Below are experts of layer 2 (counted from 0) of a mixture-of-experts language model. Rows are named router (the router's row for the expert), down (a neuron's output weights, with its number) and show model dimensions 64-127. Each number is 128 + 24 x the weight over its row's rms, rounded and kept within 0 to 255.
Before each expert's rows: "comes before" lists some tokens at least twice as common just after its tokens as in all text. This comes from a sample of Wikipedia text that the model never trained on. Tokens count by the router's weight.

# expert 7
comes before: " the", " a", " be", " an", " not", " been"
router [118 122 129  64  83 125 176 142 123 106 160 120  92  94 139 122 159 119 190 128 152 121 162 142 106  72 112 119 147 132  88 114  91  86 140 110 107 114 119 111 119 130 116 164 153 146 112  88 133 164 139 110 162  85 145 157 149 111 158 143  97 153 120 149]
down13 [134 149 122 136 126 144 168 116 157 116 142 121 146 159 115 134 143 122 138 115 127 141 120 104 108 132 106 129 119 130  91 139 153  91 162 108  81  85 121 114 143 122 113 154 135  93 138 105 157  63 141 119  88 139 107 154 125 131 125 149  65 117 114 142]
down14 [151 108 127 133 152  98  80 151 110 114 129 120 110 119 133 119  84 114 160 133 149 144  96 100 186 170  80 145 105 116  99 189 124 111 160 133 154 185 150 150 135 132 106 136 143 114 141 158 144 125 138 121 133 125  93 148 107 112 148 118 130 153 137 171]
down15 [111 193  88 123 177 120 118 129 116  89 163 149 113 134 127 115 132 123 140 129 148  74 164 101 104 122 106 147 138 164 170 129 133 118 135 127 110 105 102 146 119 110 112 128 140 101 106  99 139 117 129 170 173 151 116 158 124 139 111 129 100 128 128 147]
down16 [ 79  96 144  89  88 126  85  97 120 126 143 121 153 112 130 129 147 162 190 133  98 150  80  96 115 105  72 149 158 165 103 132 129 165 121 145 137 162 114  93  97 115 164 138 131 148  92  44 127  98 115 117 139 153 133 145 131 143 134 161  93 135 135 174]
down17 [105 140 118 124 129 127 131 150  95 145 146 137 139 150 143 145 151  75 173 100 145 146 121 126 121 199  92  89 162  86 121 146 125 106  87 153 147 155 127 109 160 104 137 129 140 131 148 118 118 133 141 138 138  90 105 110 152 114 152 132 138 129  82 160]
down18 [121 137 156 145 124 158 106 140 115 145 114 123 107 163 127 150 100 140  91 135 109 156 123  81 159 126  90 168 125 136 160 177 102 120 155 103 126 156 120 162 150 161  94 115 148 124 139 152  91  79 137 130 128 150 152 136 150  99 114 157 106  61 143 106]
down19 [125 125 124 152 107 112 159  85 127  46 130 118 132  80 139 153 174  96 123 138 114 121 110 119 118 146 155 125 105  85  97 151 118 130  77 113 163 139 156 132 139 126 138 121 154 137 120 130 146 136 137 149 129  83  84 110 154 149 137  98  90 135 108 137]
down20 [129 127 127 113 120 144 102 107 138 131 155  95 108 124 134 121  97 102  94 147  83 124 117  96 144 145 129 110 131 126 139 201 134 104 114  91 150 144 126 123 126 125 165 136 122 133 115 146 110 126 134 132 139 104 129 160  99 177 158 134 143 130 141 122]
down21 [187 105 125 172 124 112 131 141 161 108 104 120 107  95 132 112 112 142 154 171 134 143 108 156  99 126 162 159 125 110 114 134 142 113 146 103 103  93  99 124 120 121 143  67 158 143 121 134 102  81 109  97 131 154 102 146 125 116 112 120  85 130 125 119]
down22 [120 117 127 132 123 130 156 142 196 115 140 131 124 133 142 132  99 126 160 160 177 136 119  92 154 103 122 127 104 131 138 118 114 149 105 107 116 165 131  79 103 141 160 107 134 117 115  82 152 137 164 157 142 158 121 141  81 129 139 142 128 133  75 159]
down23 [131 109 142 132 146 123 131 149 135 136 132 135 123  90  96 151 127 169 156 135  92 150 103 116 154 119 149 159 109 109 136 122 160 138 135  99  99 122 114 112 123 113 139 127 130 134 136 141 154 159  70 183 154 125  96  93 134  76 152  81 116 148 113 153]
down24 [ 80 180 136 134 108 120 122 135 176 149 112 186 160 107 124 145 144 127 132 158 126 122 166 108 119 109 144  86 121 121 103 166 132 120 136 125 133 134 141 131 133 102 115 100 134 137  97 152 143  93 141 103 117  74 108 150 119 126  97 163 131 151 163  91]
down25 [130 110 130 129 140 110 118  85 119 131 143 127 122 140 144 109 154 113 127 110 135 179 145 129 112 140 153 173 126 131 121 161 152 142 188  89 114 105  98 115 104 118 108 134 139  85 139 137 147 147 153 129 102  99 127 151 131  83 117 104 120  81 103  99]
down26 [127 149 108 136 139 157  92 105  96 142 118 179 183 144  96 110  89 156 120 128 115 142 138 118 142  92 124 131 124 122 116 119 156 136 124 126 143 149 142  83 153 185 136 146 101 159 104  76 147 129 115 158 133  79 130 108  94 143 135 117 130 107 124 123]
down27 [166 159 115  91 153 143 137 102  84 166 157 144 137 120 170 162  99  80 141 137 123  96 150 166 119  95 132 124 100  82 113 127 124 101 131 143 114 107 137 119  84 112 120 145  81 144 163 142 107 188 123 164 124 146 123 137 134 114 119 105 151 119 118 143]
down28 [107 124 175 150 135 134 133 143 109 130 143 100 163 148 116 183 131 144 146 142  98 102 133 159 153  95 112 103 136 133 120 116 123 133 114  93 141 133 188 104  95 140 129 135  63 143 117 112 163 138  88 166  83  98 137 157 110 122 151 141 130 128  98 125]
down29 [141  94 126 163 122 132 141 140 143 130  96 155 175  96 159 144 144 107 110 116 144 133 140 120  95 121 143 153 113  82 145 113 141 177 131  84 135 154 120 115 107 151 110 131 151 130 134 170 135 123 138 150 126 112 135 109  95 113 119 125 128 134 106 122]
down30 [ 67 120 158 125 112 112 121 138 103 132 106 123  93 152  95 128 109 122  66 154  59 155 154 128 138 112 131 168 114 161 154 103 114 148 147  88 133 119 160 104 120 140 144  88 161 128 119 152 168 154 110  95  91 111 109 140 130 103  96 143 133 110 158 122]
down31 [144 142 174 156 121 106 164 158 172 121 113 118  62 122 142 112 152 129 150  81 147 118 104 139 163 153 121 158 154  90 146 146  84 128 134 144 113 147 154 139 144 107 156 128 101 121 169 125 132 180 122 112 120 143 127 161 146 154 114 110 114 161 109 142]
down32 [131 171 144 149 158 177 114 153 132 143  92 139 120  89 157 126  94 145 181 107 132 136 126  98 137 139 189  94 117  81 152 116 125 113 112 118 148 167 138 163  83 127 105 113 111 144 133  80 117 133 135 162 131 137 135 132 130 146 161  99  87 110 134 144]
down33 [130 104 124 133 101 125 132  71 115 120 148 124 134 149 152 114 169 161 145 174 137 102 142 145  82 174 163 110 105 122 121 121 154 111 110 167 142 102 121 107 120 171 120 127 160 132 123  95 145 125 104 129 106 117  71 147 149 131 154 101 110 128 114 108]
down34 [ 80 113 138 138 119 167 149 155 141  90 143 110 147  99 118 119 112 141 138  87 153 114 116 129 140 120 139 144 119 107 158 150 130 125  83 155 131 123  92  97 132 127 140 163 101 125 144 130 100  78 128 108 114 108 144 189 107 152 149  92 118 107  95  98]
down35 [138 108 169 143 147 133 138 161 134 131 110 115 122 125 108 154 146 126 172 107 123 144 119 146  96 127 127 132 114 114 163 120 100 125 130 151 117 148 145 101 129  94  82 144 151 164 127  89 148 144 115 132 131 131 147 138 110 171 146  89 168 134 102 136]
down36 [113 183 113 114 128 111 119 143 161  80 179 133 108 170 154  84 151  81 140 139 126 101 119 151 139 112 127  98 141 116 103 170  94 105  80 130 135 108 103 147 152 113 121 141 140 156 125 156  94 140 128 138 157 132 138 124  80 146 117 152 147  92 115  73]
down37 [104 103  76 133 139  87  97 135 122 162 118 150 119 109 132 144  80  94 103 103 135 113 123 182  78  99 133 127 125 146  95 151 151 136 144 129 139 118 142 113 114 158 126 140  92 103 142 146 149 110 153 127 129 104 155 187 121 169 117 140  95 104 155 138]
down38 [ 63 128 149 128 126  89 129 149 127  98 118 133  88 125  82  81 124 169 155 165 137 122 103 155 151 144 136 137 138 137 143 132 143 112  98 140 158 123  99 103 152  84 151 132 115  97 137 134 103  85 135 129 102 103 137 117 137  99 142 133 121  94 123 111]

# expert 3
comes before: "\n", " The", " In", " He", " It", " She"
router [133  87 142  86  52 127 193 122 126 117 174 138 128 129 131 135 122 124 173 120 140 125 139 120  81 116 101 107 123  97 103 100  66 120 129 124 138  89 137 126 139 139 123 146 129 127 126  99 120 106 134 107 153  95 161 137 135 136 135 139 133 153 160 153]
down13 [114 160 129 124 128 127 128 211 144 102 129 113 144  99 129 103 104 156 143  92 190 149 108 126 130 120 128 125 108 129 162 143 130 154 109 131 129 133 125 113 135 121 118 127 160  95 115 153 102  87 163 161 150  95 156 160 125 127 107  60 114 122 168 127]
down14 [162 125 145 124  97 101 122 160 147 142 159  84 116 111 116  99 165 161  92  96 164 109 135  94 138 157 163 120 116 148 148 158 146 108 131 132 121 148 143  91 148 119 119 116  71 118 171 128 141 108 100 168 145 110 157  88 116 132 150 145 107 134 122 156]
down15 [155 123 161  97  87 181  94 116 174 137  84 129 131 158 129 105  96 151 101 134 140 154  90 135 135 114 133 122 111 145 118 153 142 134 120 114 118 154 107 159 145 126 142 190 155 123 118 140 145 132  79 108 142 131 105 148 138 118 139 171 106 134 118 126]
down16 [121 132  95 114 123 152 123 102 122 142 113 147 114 102  59 104 127 107 164 158 119 168 127 114 146  91 125 136 131 100  87 132 171 151 117 135 143 120 153 135  94 144 156 113 139 150 163 115 109 145 150 118 117  95 125 158 116 135 166 143 143 107 129 120]
down17 [106 111 123 121 101 140 111  99  97  86  99 124 134 114 111 114 132  97  99 118 141 112 129 107 148 153 162 162 142 150 148  82 146  97  79 106 135 103 136 113 129  62  70 104  98  89 118 112 130 133 120 123 126 143 147 159  80 148 169 139  92 136 168  98]
down18 [149  97 127  99 128 126 139 109 142 111 105 140 122 135 132 101  48  93  99 162 159 120 144 117 124 142 105  79  95 116 104 114 123 126 160  87 124 123 107  97 166 156 149 163 132  72 140 109 159 157 180 126  77 142 115 139 142 132 151 153 122 128 127 139]
down19 [154 107 139 147 161 129 136 155 157 135 123 138 165 121 114  97  90 157 107 119 138 104  63 124 102 150 125 130 164 102 153 148 157 101  70 104 106 158 140 121 165 135 162 139 117 160 129 112 156 129 127 156  92 150 181 150 119 165 116 131 146 126 146 156]
down20 [ 86 133 127 121 144 124 140  95 140 161 138 138 137 122 167 132 136  95 103 168 127  97 159 134 117 124 134 125  78 124 125 107  85  94 107 210 103 138 147 149 116 137 143 141 115 144 106 157 125 119  86 140  99 134 130 102 105 160 159 156 131 102 113 116]
down21 [156 148 121  81 179 153 138 113 114  96  83 147 131 148 142 132 139 104 149 116 164  82 124 139 129 172  90  97 166 137 156 105 168 120 115 151 130  94 126 120 127 130 152 122 137 178 127 161 117 124 121 116 134 121 127 125 145 136  84 124 169  94 121 174]
down22 [137  93 137 112  99 169 116 121 131 125 115 130 125 119 103 146  88  94 123 115 115 176 110 102 156 122 139 117 127 118 121 175 135 159 125 125 148 111 156 137 101 120  77  84 157 142 100 106 106 106  83 139 105 171  66  87 150 129 125 104 126 121 144 108]
down23 [113 114 129 148  97 110 103  72 102 153 150 112 157 141 109  91 128 113 116 102 111 124 138 107 105 109  83 131 133 117 119 112 161 152 132 153 120 167 184 108 143 152  96 147 122 152 149  93 112 145 162 129 146 139 108 113 133 164 124 152 140 187 111 128]
down24 [110 122 150 106 131 131  86  95 120 152 144  98 107 147 130 143 179 105 125 138 144 155 110 162 116  97 138 142 165 119 125  99 132 109 181 118 145 199 127 108 118 167 109 175 142 122 134 121 124 105  90 150 150 131 123 144 157 121 110  91 144 114 142 161]
down25 [147 146  77 135 131  87 118 146 151 125 142 156 135 124 139 124 128 152 150 125 135 103 150 114 128 156 136 129 145 107 169 106 120 155  62 134 138 143 156 127 122  79 118 100 132 156 108 126 138 161 111 158 114 124 106 146  92 114 122  93 127 142 138 101]
down26 [132 122 145 168 144 125 109  89 115 152 148 152 143 139 157 119 125 153 121 107 171 186 119 101 144 133 101  80  88 157 132 146 127 131 159 128 111 112 120 134 105 138  73 146 105 134 128 126 165 146 158 113 106 177 154 114 180 166  92 154 107 129 121  97]
down27 [123 120 146 102 130 132 127 109 166 105 173 127 147 168 171 130 120 101 121  79 145 131 141 166 121 133 160 116  76 131 123 163 156 131 123 144 141 172 118 155 143 137  77  80 112  75 156 126 171 116 144 136 134 161 113 146 162 126 125 152 132  93 171 142]
down28 [119 170 125 102 122 149 118 122 103 163  86 131 136 150 121 147 142 123 129 105 114 125 131 115 121 163 109 136 129 112 117 122  85 166 187 131 135 144 128 123 173 123 143 128  78 140 143 146 106 130 121 130 158 133  85 111 156 116 139  85 142 111 128 129]
down29 [110 166 132 111 130 133 136  98 103 148 140 143 137 106 120 155 123 114 153 118 131 123 148 147 159 117 140 104 125 151 142 116  78 112 133  95 101 149 144 101 139 139 138 102 112  93 138 107 133 125 189 128 118  89  87 129 138 106  98  98 105 134 133 121]
down30 [114 112 100 118 110 169 122 160 127 148 136 150 129 136 113 153 124 123 175 113 158  75 151 129 137 131  80 150 115 148 110 157  99 179 119 146 116 119 122 126 118 142 114  90 155 174 134 150 136 113 147 149 189 114 126 120  90  68 124 137 100 129 167 125]
down31 [133 110 102 157  97  88 140 128 130 131 147 181 138  82 139 130 115 112 141 136 162 175 122 157 122 153 128 144 179 119 120 126 185  95 143 127 142 109 140 126  86  68 130 133 164 142 165 132 116 103  87 130  90 123 104 111 144 143 111 140  89 164 147 106]
down32 [132 155 134 125 109 141 146 156 129 157 119 126 125 156 155 177 138 178 146 138 149  72 159 167 100 121 136 127 102  84 119 108 166 134 142 136 135 129 134 147 105 162 133 133 105  92 171 173 153 102 165 115 140 172 133 134 134 130 146 162 111  95 138 124]
down33 [165 129 181 123 118 126 123 122 147 112  98 115 132  84 126 165 142  97 163 127 144 118 136 134 137 131 149 129 138 115 132 135 136 144 118 123 143 115 124 128 165 101  97 126 114 127 119 125 170 128 126 116 151  87 132 132  83 116  54 105 124 127 131 113]
down34 [142 115 108 102 101 152 175 134  73 127  81 149  61 117 102 122 126  67 141 141 119 150  99 113 148 119 138 152 143 112  96 109 138 145 116 131 114 126 150  99 132 114 118  90 146 117 127 142 107 137  83 140 142 117 149 147 135 103 101 174 128 131  95 112]
down35 [133  99  99 136 152 115 134 143 112 127 135 197 152 131 126 151 122 157 125 143 152 135 157 145 103 119 132 135 109  96 151 111 110  84 123 124 149  65 132 108 128 103  90 112 129 121  82 163 142 118  96 100  79 116 128 106 136 100 144 123 125 115 120 120]
down36 [142 172 134 155 137 143 114  91 113 165 141 148 150  79  73 142 126 118 140 101 128 110 134 108 111 111 120  88 112 116 118 141 126 117 103  98 153 145 119 144 132 130 136 121 131 151 165 119 122 139 148  98 137  99 111 125 144 120 158 124 146 148  97 107]
down37 [136 106 140 155 105 132 139 123 121 133 121 148 102 114 163 147 142 182  84 173 109 136 111 137 139  93 143 137  94 105 109 167  91  94 118 121 113 168 171 117 139 136 155 187 131 112 133 155 134 145  89 119 107 147 184 122 127 142 179 131  82 156 131 160]
down38 [139 112 175 138 117 117 155 113 137 160 138 132  93 107 132 131 135  87 149 117 153 169 137 120 176  95 132 150 144 147 164 129 141 172  98  97 145 125 164  98 147 113 131  99 142 138 128 119 152 123 101 112 123 133 130 141 105 121 110 143 102 134  64 105]

# expert 1
comes before: " of", ",", ".", " in", " and", " were"
router [130 164 146 100 110 115 147 104 133 101 147 103 158  80 104 115  92 116 143 113 157 155 117 142 111 112 115 141 106 142 130 111 111 126 123 137 126 112 125 131 132 139 117 108 121  86 140 119 122 147 154 144  95 111 131 129 187 121 116 134  96 125 166 113]
down66 [134 118 135 146 112 166  92 107 116 109 143  94 133 134 118 147 133 100 138 161 171 134 154 146 134  97 123 135 106 115 169 161 130  92 116 136 111 115  96 100 101 146 105 117  92 104 136 161 123 145 140 126  92 138 112 128 169 164 179 139 155 126 149 120]
down67 [152 131 132 115 114 145 166 160 148  68 111 135 116 116 101 113  98 188 137 133 127 157 104 140 170 133 126 144  76 121 118 176 129 169 122 145 141 175 132 145 150 104 107 128 106 116 163 141 167 144 124 129 138 148 117 131 137 155 125 135 118 177 138 121]
down68 [116 146  91  80 151 107 112 110 145 189 135 118 129 163 111 129  79 137  99  76 117 157 112 142 141 172 105 104 139  68 142 120 115  97 148 129 137 136 126 148 152 143 102 125 132  86 104 129  93 133 134 125 142 124 130 133 156 111 119 146 131  99 143 147]
down69 [135 156  77 163 140  93 130 161 171 139 134 124  93  73 145  98 118 141 152 141 150 157 167  92 157 145 112 140 178 123 137 101 126 101  92 120 112 144 118 124 160 132 161 163 158 107 156 119  98 132 161 117 131 126 136  97 162 142 111  89 101 111 115 138]
down70 [ 90 141 152 132 124 157 186 100 178 119 118 110 114 115 116 129 152 123 134 135  73 132 137  80 104 137 122 163 133 131 162 167  95 132 107 103 115 150 117 169 128 173 120 142 132  93 123 109 156 133  80 142 104 107 117 137 133 143 111 163 118 184 120 101]
down71 [153 126 151  90 149 126 136 135 111 105  91 135 153 138 187 137 138 100 113 121 135 110  81 115 125 107 107 144 107 139 118 166  94 159  91 110 133 123 152 108 120 164 177 131 111 112  99 133 138 100 103 149 107 147 120 108 139 112  90 108 126 157 134 180]
down72 [126 123 166 172 163 115  95 102 110 138 111  83 151  89 154 154  89 148 103 145  98 154 164 123 106 142 145 172 136 110 110 132 126 125 118 103 116 149 108 141 124 115 130 131 175 162 136 121 110 162 140 116 109 123 132  90 151 121 118 125  77 138 118 129]
down73 [127 154 124  90 118 160 117 100 154 178 151 125 161 139 138  83 117 145 119 177 133 119 104 175  81 124 143 194 141 125 136  91 144 156 132  89 159 104 132 142 142 127 157  67  97 104 126 151 145 105 123 131 134 133 133 127 163 138 120  93 142 102 156 163]
down74 [130 123 123 129 103 133 140 159 108 100 141 112 166 148 127 148 104 112 136 173 110 116 110 110 127 148 176  93 136 147 140 114  99 148 111 140 127 127 109 107 136 103 159 131  71 104 103 172 166 167 135 149 145 148 132 123 118  78 142  96 104 140 102 129]
down75 [129 136 104  88 121 111 160 137  92 138 147 146 164  97 145 105 126 133 137 169 131 172 125 146 122 121 143 115 164 142  89 129 114 102 103 126 124 126 103 145 145 116 146 116 140 179 160 127 120 120 126 122 124 165 113  97  92  88 151  93  79 141  90  89]
down76 [166 108 156 121 142 131 148 128  94 152  73 134 128 142 141 117 166 136 106 117  81  85 129 117 104 110 140 132 167 119 119 164 139 105 105 128 158  89 108  72 141 100 111 129 140 129 104 145 149 149 155 130 157 103 150 120 159 103  64 118 105 141 116 147]
down77 [147  91 159 144 158 101 155  95 138 160 157 127 139  84 125 140 154 149  90  86 124 107 119 119  76 135  91 126  81 125 117 143 122 157 106 117 173 137 128 154  76 128 114 133  92 124 103 129 156  87 166 128 143 122 137 107 139 150 111 104 148 141 134 146]
down78 [140  96  83 156 102 142 147 142 189  85 139 114 169 101 121 116 100  86 168 129 103 134 123  98 129 135 135 133 116 112 156 132 151 117 103 140 111 119 126 147 134 116 110 130  96 138 117 179 139 136 132 152 105  91 106 167 118 141 145 151  81 103 147 110]
down79 [113 116  92 139 113 180 109 121 115 144 136 114 153 158 119 116 109 111 126 135 100 113 159 104 142  98 136 135 128 115  79  53 121 156 131 164 168  93 134 101 162 138 128 147 126 136 112 130 109 154  88 166 109 137 128 147 142 147 125  92 201 135 100  92]
down80 [141 134 172 123 140 115 172 131 112 143 111 184  84 132 113 154 104 170 151 171  80 121 159 135 148 157 119 119 116 155 104 158  62 141 112 133 128 123 142 123 106 116 138  97 183 147 149 126 131 151 116 138 123 125 102 110 157 116 137 139 110 101 160 107]
down81 [125  87 125 172 173 155 164 126 122 172  78 170 108 121 114 152 144 130 100  96 122 127 123 113 122 165 154 133 139 136 123 133 109 110 135 145 119 131 131 111 133 119 133 142 146 106 140 121 138 159 141 155 113 164 133 102 155 159 133 132 106 111 146 151]
down82 [144 127 185 124 158 123 103  87 159  90 129 133 113 189 172 124 134 171 113 112 120 119 155 104 123 165 186 129 128 122 135 147 165  97 141 114 135 169  96  58 129 112 110 109 119 129 125 138 120 131 119 134 108 117  78 102 133 141 161  90 123 152 208 106]
down83 [102  83 146 127 134  71 166 136  80 187 120 106  96  96 108 120 128 113 120 103  87 128 138 152 114 147 148 148 107 144 118 129 150 141 147 123 119 125  95 131  76 109 110  95 140 102 121 124 127 141 130 122 155 130 121 118  82 131 113  76 155  78 165 120]
down84 [148 163  89  75 107  88 112  99 143 140 128 100 197  95  66 157 156 131 112  84 136 120 146 106 143 140 121 107 120 156 110 104 111 138 129 103 133 136 137 136 170  97 128 144 120 150 127 131 179 118 164 128 126 129 110 104 120 144 136 115 129 138 141 144]
down85 [118 102 106 134 132 109 131  90 163 113 157 153 152 125 113 181  96 119  92 177 156 129  95 129 106 123 126 160  76 116 129 125 148 117 106 149 125 126 117 129 125 121  81  93 129 104  92  87 140 129 138  79 114 102 120 132 106 165 133 144 121 101 158 138]
down86 [ 81 138 154 144 116 142 128 159  76 154 128 135 151 141 124 118  97 171 136 110 100 133 149 127  93 144  87 130 157 127 121 122 125 111 121 103 118 150 179  83  78 131 158 108 111 125 115 155 118 114 111  77 106 125 164 166 177 121  67 130 116 101 115  94]
down87 [ 93 172 169  82 201 120 132 140 109 135 146 119 139 125 174  71 151 145 156  96 115 149 133 134  94 123  90  99 127 110 117 137 149 124  92 147 110 145 163  77 117 144 135 154 139 167  97 122 129 134 135 120 136 125 134 142 128 110 144 108 110 137 124 127]
down88 [ 97  74 122  94 132 109 126 102 113 121 125 110 152 148 100 106 134 108 175 124  93  68 148 154 127  80 153 159 154 131 106  99 121 164 144  70  92 132  98 110 118 122 147  79 149 117 114 168 110 134 118 122 137 149  96 115  92 128 145  89 160 160 148 168]
down89 [ 75 135 168 110 156 155 105 107 132 123 128 103 151 153 137 124 121 140 145 100 135 150 125 144  97 105 146 155 170 178 146 149 163 136 142 115 128  97 114 167 141 190 135 123 143 102 124 149 141 129 157 140 118 148 183 112 136 156  90 100 115 124  99 113]
down90 [117 161 147 157 138 117 136 114 113 159 116 122 165 103 164 145 134 152 148 118 108 157 145 115 130 139 158 154 141 126 130 124 125 114  85  88 155 120  83 181 118 135  93 105 158 150 116 123 178 125 174 157 140 114 153 171  90 127 102 164  71  62 126  95]
down91 [115 129 158 122 137 138 103 152 151 151 113 140 177 178 139 101 149 195 113  94 164 142 128 171  97 120 153 159 132 147 131 114 126 181 139 144  98 109  89 130 121 105 148 182 160 120 138 124 155 138 130 111 112 120 108 142 112 119 158 137 124  92 165  81]

# expert 5
comes before: "|", "-", "==", "\n", "===", "The"
router [127 144 130 151 117 122 118 154 146  89 111 174  96  81 117 121 114  92 167 127 107 124 108 132  66 141 128 116 126 157 133 151 128 180 139 122 105 107 158 121 156 137 141 125 136 137 170  87 121 138 137  45 118 115 133 163 152 131 114 195  96 181 113 121]
down13 [175 119 152 103 130 114 129 121 152 133 149 126 135 114 142 138 104 114 165 171 126 173  79 155 153 127  91 111 124 144 138 109 160 129 142 162 149 119 110  96 147 102 103 172 119 120 146 123 131 107 150 134 127 137 112 103 133 162  88  81 128 142 120 127]
down14 [ 95 135 150 153 121 124 116 100 158 112 127 121  82 169 111  99 136 119 129 152 185 121 119 129 125 130  87 158 147 109 142 114 108  92 149  98 135 114 126 136 122  86 100 105  69 141 160 123 132 132 107 157 109 115 139 111 144 137  83  84  65 129 119 115]
down15 [140 120 114 137 121 102 103  93 130 115 120 147 132 148 145  94 188  90 152 130  99 147 133 131 146 112  84  73 167 137 110 119 116 177 136 153 143 101 109 133  96 164 149 132 148 139 126  90 103 119 129 158 125 100  94 170 147 130 146 133  77 152 116 136]
down16 [104 129 140 127 138 122 129 116  94 158 112 123 108 133 126 133 130  85 119  77 125 164 119 135 123 117  78 106 109 122  78 119  89 117 114 105  97 159 146 121 105 156 142 103  92  96 115 113 124 156 113 147 140 110 136 117 147 107 119 153 149 134 107 128]
down17 [142 121 106 115  46 140 148 192  86 140 163 110 101 125 145 154  99 120  90 161 102 169 122 159 130 125 116 121 143 130  98 129 111 123 140 114  96 161 115 137 127 122 129 106 123 136 108 148 115 157 160 128 132 168 128 158  83 163 125 112 153 160 139 128]
down18 [126 108 103 154 175 113 123 140 158 146 128 153  82 109 120 139 149 107 106 105 142 146 123 137  70 109 137 167 123 145 119 124  90 165 104 105 147 166 144 124 124 142 130 151 138 147 138  85 114 130 134 140 138 154 143 137 146  86 129 120 171 148 135 112]
down19 [121 144 125 133 173 154 107  78 119 105 132 106 153  92 148 114 161 165  78 156 114 138 147 123 104 121 100 157 107 108 158 119 116 132 109 143 170  88 146 121 114 116 126 134  76  79  96 113 135 144 129 146 128 152 139 111 153 155 108 114 114 124  89 131]
down20 [102 141 127 112 143 147 141 165 132 105 169 139 141 107  72 164 152 147  78 129 182 152 134 154 154 146 103 117 150 143 106 154  84 151  77  77 130  93 139 130 166 133 151 149 125 122  68 100 134 102 126  96 119 129 142 105 108 116 136 137 123 126 139 151]
down21 [124 114 147 115 126 150 150  95 130  84  76 134 133 115 142 129 161 105  94 113  95 124 148 149 129 125 144 139 144 125 124 114 132 155 130 125 124 118 112 138 121 126 137 113  95  96  91 147 130 112 140 106 130 124 141  87 105 131 150 128 116 175 150  97]
down22 [ 85 118 136 171 135 138 138 165 121 135 143 188 122 163  88 132 130 149 110 155 102 136 127 119 141 101 129 137 124 152 128 129 138  80 107 150  99 151  88 109 160 166 143 106 132 134 110 133 138 117 157 103  88 156 114 106 109  64 127 103 176 141 113 144]
down23 [117 112  97 133 117 182 143 132 108 133 106 119  81 153 145 108 122  87 159 106 109  94 118 157 109 105 128 143 170 106 135 181 155 116 108 170 185  89 115 135 147 127  83 155 132 119  85 125 114 101 162 155  91 115 145 123 127 136  86 186 132 126 105 129]
down24 [137  96 141  78 114 150 135 116 148 155  97 107  97 155 142 148  85 153  91  90 128 103 162  98 112 117  78  96  97  77  87 115 136  87 159 123 114  95 131 104 121 144  94 130 153 105 132 164 124 146 115 131 122 158 131  85 105 159 107 166 161 121 141 137]
down25 [ 89 135 148 115 110 106  97 143 119  77 129 111 178  95 130 163 135 173 135 121  87 129  93 137 148 134 122 155 162 132  94 132 164  99  90 143 167 131 137 126 129 140 147 159  75 101 133 138 121 121 176  87 128 111 144 109 100 144 133  96  88 150 156 127]
down26 [141 165 141 138 137 150 170 131 151  92 121 159 108 105 130 127 131 126 121 120 156 149 141 132 130  98 145 173 164 187 125 163 106 174 152 148 114 130 156 132 119 121 167 140 171 144 109 120 174  67 128 117 113 109 132 151 141 106 115 120 117 147 150 109]
down27 [141 106  84 112 156 133 133 145 148 164 132 125 121  85 158 111 127 156 144 128 105 133  98  83 108 131 128  69 153  94 103 168 103 127 141 143 142 143 108 143 113 103 129 100 167 163 141 147 115 118 121 135 148 116 167 171 121 128 152 123 130 125 139 128]
down28 [152  94 141 136 146 156 139 130 175 159 147 119 118 122 132 127 121 110  75 112 150 104 110 152 150 165  96 105 114 124  91 115  89 134 159 151 114 100 154 119 140 129 103 133 143 115 123 134 193 102 158  71 108 118 130 129 122 152 154 156 142 161 106 129]
down29 [113 157 128 139 144 102 118 141 147 142 121 168 139 110 125 108 132 178 144 103 108 158 105 110 188 137 163 113 107 121 120 136 129  60 153 141 110 122 136 167 116 181  70 171 110 140 139 129 156  97 143 128 126 138 111 118 103 165 132 133 151 115 159 125]
down30 [140 143  90 115 126 129 146 143 112 135 185 142 171 101 119 130 126 174 167 109 174 146  79 108 145 130 160 110 102  77 138 154 181 121 103 136 144 155 114 124 159 155 112 105 112 114 103 131 140 166 116 124 158 112 143 134 116 104 163 131 110 125 172 140]
down31 [ 98 148 119 101 106  97 116 136 147 116 132 102 159 132 143 106 158 145 115 112 126 102 160 174 103 113  78 156 129 158 149 135  97  85  85  99 133 186 111 123 155 123  66 128 132 124  97 125 163 136 160 144 154 135 102 162 122 158 143  78 142 105 139 149]
down32 [124 101 133 111 110 156 149  71 130  84 116 134 105 111 135 138 148 131 178 104 113 147 135 144 169 150 141 147 161 121  93 118 115 109  99 119 130 165 196 139 123 155  93 158  96 147 109 125 152  97 145 111 151 164 106 120 142 125 127 138 150 148 131 126]
down33 [ 82 121 102 168 141  87 120  90 117  79 165 108 131 110 111 107 154  90 122 104 151 113 143 141 139  97 111 112 147 124 127 121 148 128  82 156 120  89 113 105 142 109 137 120 110 139 191 113 118 167 177  96 133 123  93 126 154  99 140 106 128 139 143 142]
down34 [127 136 117  93 159 138 105 121 121 140  96 117 160 120 100  94 163 162 150  83  96 143 137 154 119 143  97 110 140 117 144 122  89 164 140 102 208 128 109 130 148 121 111 137 128 128 147 111 119 195 139 148 111 148  98 124 129  98 138 116  94  89 136 101]
down35 [126 101  85 120 120 126 146 139 136 137 120  75 128 179  85 117 159 125 132 120 104 135 142  91 113 134  61 106  83 120 130 124 131 111 115  98 117  91 107 159 142 100 120 123 144 127 118 123 112 119 140 113 127 138 105 119 156 146  98  91 137  87 151 150]
down36 [135 128 121 103 135  79 155 165 164 134 142 149 104 122  70 131 116 156 167 114 114 136 148 162 105 105  92 110  95 105 107 137 117 128 139 157 128 144 161 148 135 111 141 119 150 140  74 149 154 104 109 165  94 177 125 143 125 145 100 105  59 140 110 130]
down37 [114  83 160 152 138  97 134 144 155 136 114  94 150 101 154 109 103 143 106 199 110 161 122 110  81  76  99 131 117 133 138 148 129 119 177 152 121 108  98 115 131 133 179 100 136 110 125 114 154 143 173 165 118 106 141 120 146 134 118  94  93 145 109 147]
down38 [114 161 123 194 111 124 128 128  95 128 122 176 121 176 148 131 123 143 156 139 133 116  79 106 163 150 114 127 129 156 127 106 138 129 116  92 105 169 163 144  89 104 151 124 113 151 137 153 151 131 121 149 145 127 171 137 100 105  89 124 134  80 122 176]